Weights of a small mixture-of-experts language model, trained from scratch on English Wikipedia: 16 experts in each of 13 layers, 3635 steps.
Below are experts of layer 10 (counted from 0) of a mixture-of-experts language model. Rows are named router (the router's row for the expert), gate (a neuron's input weights, with its number), up (a neuron's input weights, with its number), down (a neuron's output weights, with its number) and show model dimensions 0-79. Each number is 200 + 20 x the weight over its row's rms, rounded and kept within 0 to 999.
Before each expert's rows: "comes before" lists some tokens at least twice as common just after its tokens as in all text; "comes after" lists some tokens at least twice as common just before its tokens as in all text. This comes from a sample of Wikipedia text that the model never trained on. Tokens count by the router's weight.

# expert 11
comes before: "\n", " |", "\n\n", "| ", "==", "==="
comes after: "\n\n", " |", " | ", ".", "==", "==="
router,245,222,214,188,211,231,214,225,215,228,170,183,197,224,176,192,176,183,222,172,210,241,234,190,190,198,189,213,186,209,170,177,194,208,226,197,226,194,184,208,202,202,178,181,206,210,193,213,162,253,163,217,239,205,190,194,205,169,203,174,201,181,205,197,182,171,233,223,197,198,151,202,191,211,193,176,205,225,198,161
gate0,178,182,171,219,202,190,176,192,177,199,177,181,182,204,203,180,196,202,224,209,200,225,197,186,163,213,180,203,212,216,193,200,192,199,209,189,232,198,190,154,185,237,212,215,182,171,220,229,211,191,191,190,217,211,207,191,228,234,177,185,199,197,237,220,194,212,188,223,205,202,215,160,216,206,194,202,205,205,226,237
up0,209,208,224,189,180,195,193,204,200,180,216,213,218,218,209,211,220,220,204,192,206,202,180,209,234,198,222,212,192,194,229,215,218,169,195,185,192,213,217,244,196,169,181,190,214,243,191,176,185,231,224,195,180,207,216,198,175,177,198,208,229,200,201,165,197,191,206,200,181,199,183,198,189,196,202,203,221,215,179,182
down0,189,204,224,191,183,220,212,223,177,211,170,188,181,200,200,223,202,208,247,224,192,224,190,172,196,187,166,224,228,222,196,195,208,193,188,201,175,200,200,220,180,192,207,231,192,202,187,216,208,214,208,213,210,188,170,209,221,211,211,188,208,201,209,166,211,186,216,240,191,213,227,199,209,178,223,226,194,189,192,215

# expert 13
comes before: ".", " | ", ",", "00", " (", "5"
comes after: ".", " | ", ",", "0", "3", "4"
router,207,205,192,166,215,222,212,214,171,208,168,177,174,218,187,190,195,198,205,186,173,205,186,200,167,184,201,202,157,219,217,221,198,174,187,196,224,220,200,196,222,233,216,204,188,175,179,165,210,194,192,191,216,169,146,170,211,211,243,178,194,190,197,159,199,220,189,203,192,218,179,182,186,209,223,216,223,225,186,199
gate0,216,212,198,207,192,170,203,195,220,198,192,165,196,174,196,203,171,194,187,215,219,227,190,191,233,187,213,195,213,173,194,182,177,199,209,230,222,213,181,202,161,208,198,168,206,188,201,211,200,188,228,163,173,203,180,199,231,198,201,231,222,211,195,176,228,145,195,208,225,170,203,218,233,187,196,205,207,187,190,218
up0,249,204,210,208,174,219,189,184,214,200,166,180,189,224,218,213,174,198,175,190,212,222,183,217,189,209,191,203,206,163,181,186,193,178,254,216,247,181,199,188,225,197,201,229,194,208,181,182,242,196,214,190,218,175,138,205,192,204,221,189,192,193,193,187,210,160,199,193,230,187,184,184,214,175,205,214,187,211,199,195
down0,175,207,199,198,185,186,212,145,207,206,207,234,187,195,209,197,208,186,169,210,251,194,202,205,162,208,207,227,202,213,193,239,205,229,226,202,176,195,174,215,225,195,238,252,230,146,203,163,196,183,198,231,200,215,213,195,209,177,196,184,200,215,197,214,206,207,194,190,193,195,186,190,238,243,179,199,205,186,163,185

# expert 2
comes before: "1", "2", ", ", ", the", " in ", ", he"
comes after: "1", "2", " in ", ", ", " on ", " In "
router,195,216,186,188,213,229,174,181,189,216,170,196,201,212,171,221,179,211,196,167,185,191,212,183,159,234,193,234,185,209,239,221,170,200,187,236,224,209,244,201,203,217,178,172,193,203,160,193,196,232,172,188,199,161,222,187,223,213,205,211,202,175,219,196,177,180,196,191,217,195,205,216,224,204,224,200,224,210,205,173
gate0,185,224,175,201,197,173,221,212,175,179,183,201,186,195,191,188,190,221,230,210,205,200,213,216,210,189,204,184,212,213,227,215,203,192,189,228,178,179,204,198,199,178,188,177,194,230,206,229,222,177,199,219,206,195,191,177,203,190,170,191,195,203,172,180,225,219,152,202,227,182,243,209,231,172,221,195,196,188,223,175
up0,197,223,235,214,204,217,187,211,213,197,224,216,188,227,165,212,206,194,175,155,195,196,211,212,188,222,187,220,188,217,202,206,172,229,190,207,230,217,154,213,200,180,191,220,194,191,219,189,206,243,204,206,195,157,196,234,218,187,214,203,218,161,177,203,217,178,206,197,163,203,209,220,199,222,141,233,240,219,204,210
down0,190,196,172,219,231,186,209,198,176,192,196,221,199,192,210,201,192,213,239,208,216,221,192,169,212,197,222,222,168,191,179,197,230,209,255,219,227,182,210,202,218,175,185,210,220,182,206,199,154,227,184,207,197,193,166,206,217,243,188,248,207,203,207,189,210,194,231,174,201,201,195,222,216,230,196,193,182,205,181,165

# expert 4
comes before: "2", "1", "0", "3", "4", "6"
comes after: "\n", "0", ", ", "2", "| ", " ("
router,224,224,202,200,225,197,235,201,208,219,185,200,167,212,199,199,173,171,198,212,203,201,223,185,193,217,222,238,190,207,210,169,189,191,212,216,201,202,217,206,213,212,183,154,210,196,195,170,191,244,201,184,191,154,202,215,227,199,204,173,187,200,203,195,145,178,202,198,179,182,170,190,192,201,188,216,239,213,187,198
gate0,208,203,194,194,184,167,193,204,190,183,209,192,201,202,210,172,209,172,210,188,225,219,226,191,234,216,219,184,187,184,226,189,197,213,242,241,206,205,182,205,219,212,213,221,212,187,223,211,214,237,211,192,222,212,193,181,217,194,144,164,224,229,200,200,208,171,179,210,239,205,192,222,224,188,189,212,189,181,199,180
up0,215,211,216,265,243,192,168,192,160,203,218,204,161,179,147,203,191,245,204,231,213,185,211,209,191,177,213,189,201,215,158,233,229,166,186,206,199,191,208,197,187,202,185,177,212,207,199,189,209,176,217,162,186,214,207,224,199,212,243,233,169,182,195,211,192,192,208,226,189,196,196,180,196,189,204,203,211,211,210,185
down0,199,169,211,210,208,178,176,205,219,185,195,166,197,188,226,193,202,211,177,184,166,205,239,206,213,200,216,192,199,216,180,225,209,169,221,180,206,199,186,201,208,218,152,186,201,193,213,182,173,173,224,196,216,243,220,216,189,216,193,202,191,228,221,189,211,212,207,225,215,198,215,173,183,230,198,227,226,180,189,223